From a checkpoint of a small mixture-of-experts model trained on Wikipedia: 64 SwiGLU neurons an expert, 4 picks a token.
Below are experts of layer 4 (counted from 0) of a mixture-of-experts language model. Rows are named router (the router's row for the expert), down (a neuron's output weights, with its number) and show model dimensions 0-159. Each number is 128 + 32 x the weight over its row's rms, rounded and kept within 0 to 255. Numbers have three digits each.
After each expert's rows: "comes before" lists some tokens at least twice as common just after its tokens as in all text. This comes from a sample of Wikipedia text that the model never trained on. Tokens count by the router's weight.

# expert 135
router:096087147119150109119156178101084134113160188143136169128104121140125060141150139152098156137194118183149128100119107127146137130073192139177115179152093146126111063088114112088120155102148126140072113129136111127145197155153076141110146127101095110166157165166098104169172095182103142097148176135203179112156111123128075124104117158131112123087112126119159119142061139099089145143122118165123162162128171155179087170103061120145124140138192136126178132150082134073014154140119137
down0:095153133178156151121174107086149180082169170147166127149130188121103079185106119110099158183111080135088083131200156150087085149124148186135211151099129060155151118090101164117126175152105157145164120119130094108115120119162062109121128100121134077151160140119120159128141070136183104119095118211118118169131123143123080136097163089115144084096096187158084086138125125138191133111135120184151125126098190130148102131144178135110125101104154143098098154116079186085116106087142100
comes before: " |", ":", "s", " of", "ing", " coach"

# expert 2
router:113123096122157118108130173091085109122144136138121184128088101111095103120128128145116138135192096161161156105093096157096106076110167123141111128220157129093202103123083092138169140081115057158121113170076110172082190133166073160128110174132097089161116147145103141121171121140127196143152153132179119145124108147078081124111127148123079140127124099132156099122100145152066174090148084168108126139063141143141047104089098151154113120095181139108187155131100148105100146206161172
down0:131184183119148136151149133108151134124187098177135123142137172128120150176111127165137159148164137089086080146140062142156138094144116144090172145098154180164175146122151136174167059105111160099139136155108104139126110152129101134173167100104047140143135133091077134175101093178152182207103122150140046113104124160162102120113142179107149155076149149126165175069221155150069101116117127132134130183147117141151085150137119126121132126169115100143190107168201092173139115133113128
comes before: ",", ".", " (", " and", " of", ")"

# expert 52
router:127111116191150067111160147157132152125188156107113137158107098153121128172146175092076172152142068165133173089082115142110133087075145118182093134128091072153153094094107127109125118091135091144108088119083116136097140129128119176115128132151104080167099100142100098111144080174100139107198204154170170110127051078077069082124118114168118132068118107131125103143121162112114108128152105156097126088128109120100069080080087135187069142117159127109123153135093159075068164162105146
down0:103136115110146152121136131138145069093168155092106064098144089134093184086139118085135116158110094138142151135122156172142076129152121101158155156158150128149160144130109089169150087149109132186103138099131108109132079090148115105054100153128141110199106190066173110147103165149102113163160128148100060127070171100107146134118066138112059183129144095100195119160096142180153162127120136147180046157121152062191140125136113163139149088176140180130163101129136129158146131171078158
comes before: "9", "0", "8", "7", "6", "5"

# expert 105
router:152118115172119099101147165169093134087191159106128127122079074135086131156159150169136166138124117132150159138101077192097144111107131149144126178148135109159140078101084122080136138113095112184087065155092048140072214182127122148090137098168135123131115143166134124125143124129108132098179197168145166093133095111137073103098137101187117155103100073121141092186097139122087131073122066167099154089113130121154108126082080175141123171111183080107115143084095151085110141149130159
down0:114072085152091135124164142087131140142107084132153077102176124150131129113181103099116113155077067127155157139089131114113153114154117141068124161066158157137129143144116067195111103166123120170182121114126153111021112103152098092104091165158103075164098113125076143107130129117092101146126097107129154182153132091123117085100080150064121057151101181183147161171139109147173168132134108104099119205078117133092080147135153096096109131073085147109179129142102086120142104118141172
comes before: " ", " \"", " Title", " Team", " Year", " Party"

# expert 3
router:076098115140143070094170169141098131104171143107132181175109091123118107149129170153067184189166080146170140122058104171161175110032109155159087172159109114133124112065074106110139119075111126128098091163092136151105154140136110139095121091183085123118094177151116132128145121183127152100137190134179196094136088099078102125117111121119080138077150076137124114170102161102102121153127125154139131134147145141155134132100093116120132154129135109087157131119104154097014136144086115
down1:141118192103144093142121099100112122144116101088074102173130146096115142078104118130125145149080124155145135110132171121099192130186108109103128190131125075126192163171098143105184160143082119173097054035118114150099162144111142169134167085153123138122130130128095154078112152137134119125172124151129203146131034151109120112155119130142123223168115143097132178155108120066083118117143140102153126167117100079065095146135084159111147104155080143155113109091086137093093158115128070
comes before: "==", " ==", " also", ":", " career", "---|---|---|---|"

# expert 165
router:120111118154185073080155144122144136088143135130116129099070051184115071198143132105121159143129114167154168131096129144121130110109169123150059155139099063118156121096107123136170119082105102173100091157112070157115165144162109162148112122116068107128134102145095144142126107148112128081208157160226153098130111107047108103097163084151092139068149089144177120186113169108105130147150128172080132136123148143105105123107054137141099130117153113098160176148083160118096187138115147
down0:144158142132181086193148134122187144153080107130122128121139097116073047150065102159094108087145084061164156123119123111121195109143098091132084165121075112093104136109115150138120091128153171094089113153075097175139092138127148141127158151152134174121182176097051063121124162142119101112170132116175120147140109094089171113130088099138172142059135091081089163107159166117122138121083089130164086081089116144133165173112118143111151116179103123185099168170143125077102118121175121
comes before: "|", "\n", "-", "|---|", "|---|---|", "|---|---|---|"

# expert 148
router:115115124143144113108132213126116134091152125104098168124103114183115112145163160118129131118133108192186159127106132131152152096118124152181083146191140087133163100120080114122130160050116084152077138191113069109087181183142112167134130130134124083106120077138104097147143074157116117092205165150138171112167104137090107106131165121117084111085146122124161081160067156092100176122152075131080162137126144172199087108117048123160098168137128102129124138127088153101104141202090146
down0:115123174090114095128171138164219123131119065132114177125155080158135161142011143087158158115110124126118138034173099079175124146135087102116171116121119195127136164097160151105144149082147049142154109139111134162114145063091151100173096142133128132066132154137172111104109147150123100147174164139085134130118192147153127082152159148122096097158122183102107095121127125113092117139146127113104112124175090106103189067080163131112114104159130072136161139166092135156109141167136137
comes before: "\n", " |", " and", " (", " is", " was"

# expert 48
router:097132085174149098089196187146111131129170118109086158092093137179121097149164158137113135133134119191179170109111100163102120089127142167121073126122128100176176134089092139098132166094134087132110105167089072116046138139090101159118101124180116118135091119122097136167163085153075138109190156160138171113152092089107103111113202139129112142106126093125130095169080140086089163119158087122075153111125121152178100089051079132160076168065170118129154153128119177108110140172107153
down0:100126124092125157191141159111169098126157118164144134136134141149097097128140130173161098131119153157113149197068115121118115164132131083078145184098144082103071109155135093086143133167082099097164141142132076050156124098124167077111125142088146074148095168105136176082158069081142149187067131160138133116127127136064061132136135118131090167096157165100165127163118068158110098094083114135146145106116084106131081102169135121133115070189120085162094148129131167157182080129201114
comes before: " the", " he", " it", " they", " was", " she"

# expert 7
router:135118125148133104107121142118096131136157189125120211154095104155114095137174144158098149129158085162189174085121093157141120090107136119168134138197114146140147067096097134103181126092091064148086106124102108116084188157138080120128128122108054137144100141168103081185183071184123157120160205142184159120125117134123074110090118135114114124099133116139176092138096166100124137147123139164096100156103146178175096124097070140149103148111164127133102126135084138071047191174117115
down0:061091167156143120174172133130151199127128141114121097100117112086185099151161155114069096137117192141104130110077198114128135145086157105120148164137105088095127140095154162133084138131150138125079204077128086143109088121120140114105071174103125085110176157085129070161117082100095112125166147111121118112136113111061075148092122082137105112126106141121126161072162080154120093085109098147116090167101069073182095130086136122148197136121172133145171114090108169117143104174082176
comes before: "s", " of", ".", ",", " in", " for"

# expert 16
router:109100109168153086113149141168123112092152126135084177113117087176079133129160182125085175153124061171184183138076121134128156068090184138156095118159122144166169122080110092095151133036079108145101078132117094123089124140166078150101114117137122091124111121149109120130147056162121144103202182199138178125126120076098103086130146105142085116089121158131176085151102165087083095146141128137095149146111126139169095111119100131139091128101169116110181153112129159125065172166092146
down0:123155131126138121099109149104120170176080142196116081095188172132115111097151086106111123147125163125141101139166125089093160147116113133109092085158142151126120126128138111160144068127102091092134148141113154113105096115122136085084103148090162199072094136105094152142057173169131114114108112115110192157123162138149191102228083130126112128168120095111129099083172124127094119203070166133135192158186168096135139101137165130093077120125141123148083132186188109151132123121138033
comes before: "0", "9", " |", "8", "5", "6"

# expert 160
router:078114064136140075112185134139131111106165148084094152080102083180127101151194152141094123152136081203175173088129067152136097118122122146132144144151092124116123108095097139093127157115146082153106107159119090158111156157110075154112133148201120118115104119145116151155161122139083128097142168136136162145178113073090080113117173127139093147114167103137164100155090166125085133121138090135073156105125133181166104080036088135193079159074128127126130179147089168085111132196086120
down0:142072086122119158159144132202169219160157074130150164096134045133176166118116141109138141127135126118145129146123132081141150150115090188105150127095111186161152087110101079138137119194151164136083115128185146181187071146067167098169105152110138155143125162153145099141177134130123151108136066195098170159144155146119172108137111124137145128150125081122103136076171146133088143139137127077102152109108074099104125082113142138117124177118178161173117144164162168188161112151130064
comes before: " the", " that", " a", " to", " it", " as"

# expert 5
router:128094108127132108099170163169111123133181153107116171126104109135085089163182138137089121137195123125127151117118130136112114126071187113146116133111127149178148119129077070147113204109127051166108148147148073205119166164169116145106116162129108101178127103169062099094155084132105130107135127097169150084181115089115081128081173104174102098125094111185117090175072162121085138094176088144090148177108126162138046127113125128149121171105172133089179135152092118121077146165134158
down1:135124140099082093068080114137106107143071095147071130073118150175156160102142164134128142123098087124100146144176111082128168081122099144130091088202113168110107117155167055133122074128103156107169114151114143090111117073166093149141161088085139157129139185129136113141070130165133159178102115115101099112225149140135145140144167094129160155118094142160108164130129161063144172125082089121118128088188163116190097073184147144114153089120068100138140155151103105112093074174097121
comes before: ",", " (", " |", "'", " and", " &"

# expert 98
router:095082080179147082088129152098118126125186145147123182110093086151116069168185140170089140158123103127148190096126120175121133100054164106167107150167117119178128081147095094113139182083123109196038119126096081099107187185151115143097104156128095115152134142175110128143172130161115123093139146118155172127144128106120120111075084138129117103052147110159140038146126138131113141131135109120124153158102145162121124080115120108153104196096138100107126145131105156106022147120146155
down0:096157147137134185147135117093107123179117113113131132135161114179154076129092134074148169171155123075131167158111144104091164144114146141094173136168093124171122102150077150088124234132075136114125102099144155136126033132080127166130123117093119163146095193160097109096164123149126096119133144159133092117142143162097062095072108096179133130155139160214121135168142103147124094180169117152200115123110111148095154135198083152155154082105124156130128090112110100155082060145102112
comes before: "s", ",", " (", " School", "e", "er"

# expert 74
router:104077151152152114140114153126109109086159203095114154140121072108134093154147153170142177161157100124181142102110115158156191111109147170154085112171073151104149055115115089115151119119098082173043149150115085132102134156172089098124142127134085050136075167170115120150133073179109173082121160143156153113130105112109071129072139080124116135097130130144162096107097135105064124139127132183134124150160115122120100084078071106139135188113144135111121130151109135108045173191092136
down0:145135109163104116122143148051157133200086180092096158147093201115103160124144098133145110197120122109081194094186141164125074096154157099145143116116165142084128144107126175081150135127187157127130131112054118157091113070115118099134113091136104087160121137130143057155107148153115133104199144119099170114142150064095130096081101151182169158119111103061078140127142128171136126170113153090161125135083167158108084122114168107130090177140196120132176131171129129110085110105129166
comes before: ":", " by", "\n", " name", "ed", " date"

# expert 22
router:094104093176177089121184127156091138137180124097109141065139104197102081160207192129082122145147116182140128118132095176160157096135116183128097124151094114143128127100094157130168201114103118154088079136106120132088167157097085142119137113175117095103102110122110150152152089135085131118156156151142150122136078099093109080114162103121149148093171098150131072168078171104087130120159120139085155099130159177170127078020086117159075158107162145088171158147118149125111109169124140
down0:054144142134130135155106105128137140128145135134131086112181137128151154148084128116182162137154117160113165119134110123178074129123098144117170128104113160158099147118133131123212143131177127132140124185116090217132136124130138143106130121181126119016066065171140115190124140149169064121153159125081133207110127102093135124084159131090163143148149048155115168078136108152122153109117095095118164123148113117130164153170106131097063137168079159129103172103158162201170161159106100
comes before: " the", " he", " it", " they", " she", " that"

# expert 65
router:069128097146120113082218178118137112089147140084108183128105083122114088134143163142116153139164118162159151117064126152082145106078149106195133138150109130115159101104093093149140159106088052143093130150084081147123159180145074127122128183148055107153121113132090108117165105152106155121157146116139123145145110100115096109112135131152083120120082109181119103145073129130093146061158058172087136152106119199126031090083106146150121107099198131105133116153088144106093164138149160
down0:084120137115124123154145136155083145103119146138106173155149074194138099116160166116129130097167099124117156087120056076142074109083132213111070113150114124139124166145097137143157190080172146158100108121142055091083132113152156100144132143091150100122157116126237164114149153099171113145162100148120136175150172105129135121167116148091036087144108153110131105097149120080132110130149132156098062160153149167146138144082149100153116166174150165075091090173125112174129106164122073
comes before: ",", ".", " of", " and", " in", " were"

# expert 158
router:125084101174186049107166155110123154105143127142106140111075049142103114166180136119115151149125102173158155140093132165090139085091155103177106152146077081136171109122104106103162134067122118153109094165078070146093145132195098175125110120099115114161125094159107149151124128128117129126206136170244168108139110089109112103108132119146086093079115115166159108176124169102044120149146105139082138142122104165140106108109096136150085160112168132097159183151081148110105157154120154
down0:133142095143088116118125109176165113140140174128120156133120081070136098165106107190094136090128157143143126112102148166138123027093134052142165124186165159134117181156126102153089142094118108110046192098172126137136105087151108085116160119123135144166193187125085144102056137083101128162178123139104137144146142106143112171121165110135105145115200143120210126140200140170156147109106151090143108087127125129110140096155145129181160151173082171098107121160089101112152158074106105
comes before: "-", "|", "\n", "|---|---|", "|---|", "|---|---|---|"

# expert 10
router:136087096170132104132144161146128110095167161105055127120110077177115124147155156139090149163124069170123152070111119144127167057089120125148149177169093104142138094114116115117185146090135120147078083124072123126110141119114110148095134118149111074147101129152085104112152069179103138107186175159158125122171122109101108071112119142132110103082113130179149133129083129103097123106163094146108137101133160115143045132111082105173038132126180118107152127132062162052041164163126171
down0:115117146136136109102110129095057113030124116145172129116080205144105148153214120142187170148134154128164110120128088143118188120145205111080169144107184125148110143061130120121149140151174125115131101132074161119186170169118108121171109111149049141162122156147062106171183169137070136148103192161083135158153105118141159118123109129157146121160124102187159137133135133161150107140077134106141164178116063132112118110142097181110159159119133125135156125071085153140164152095131142
comes before: "0", "9", "8", "5", "6", "4"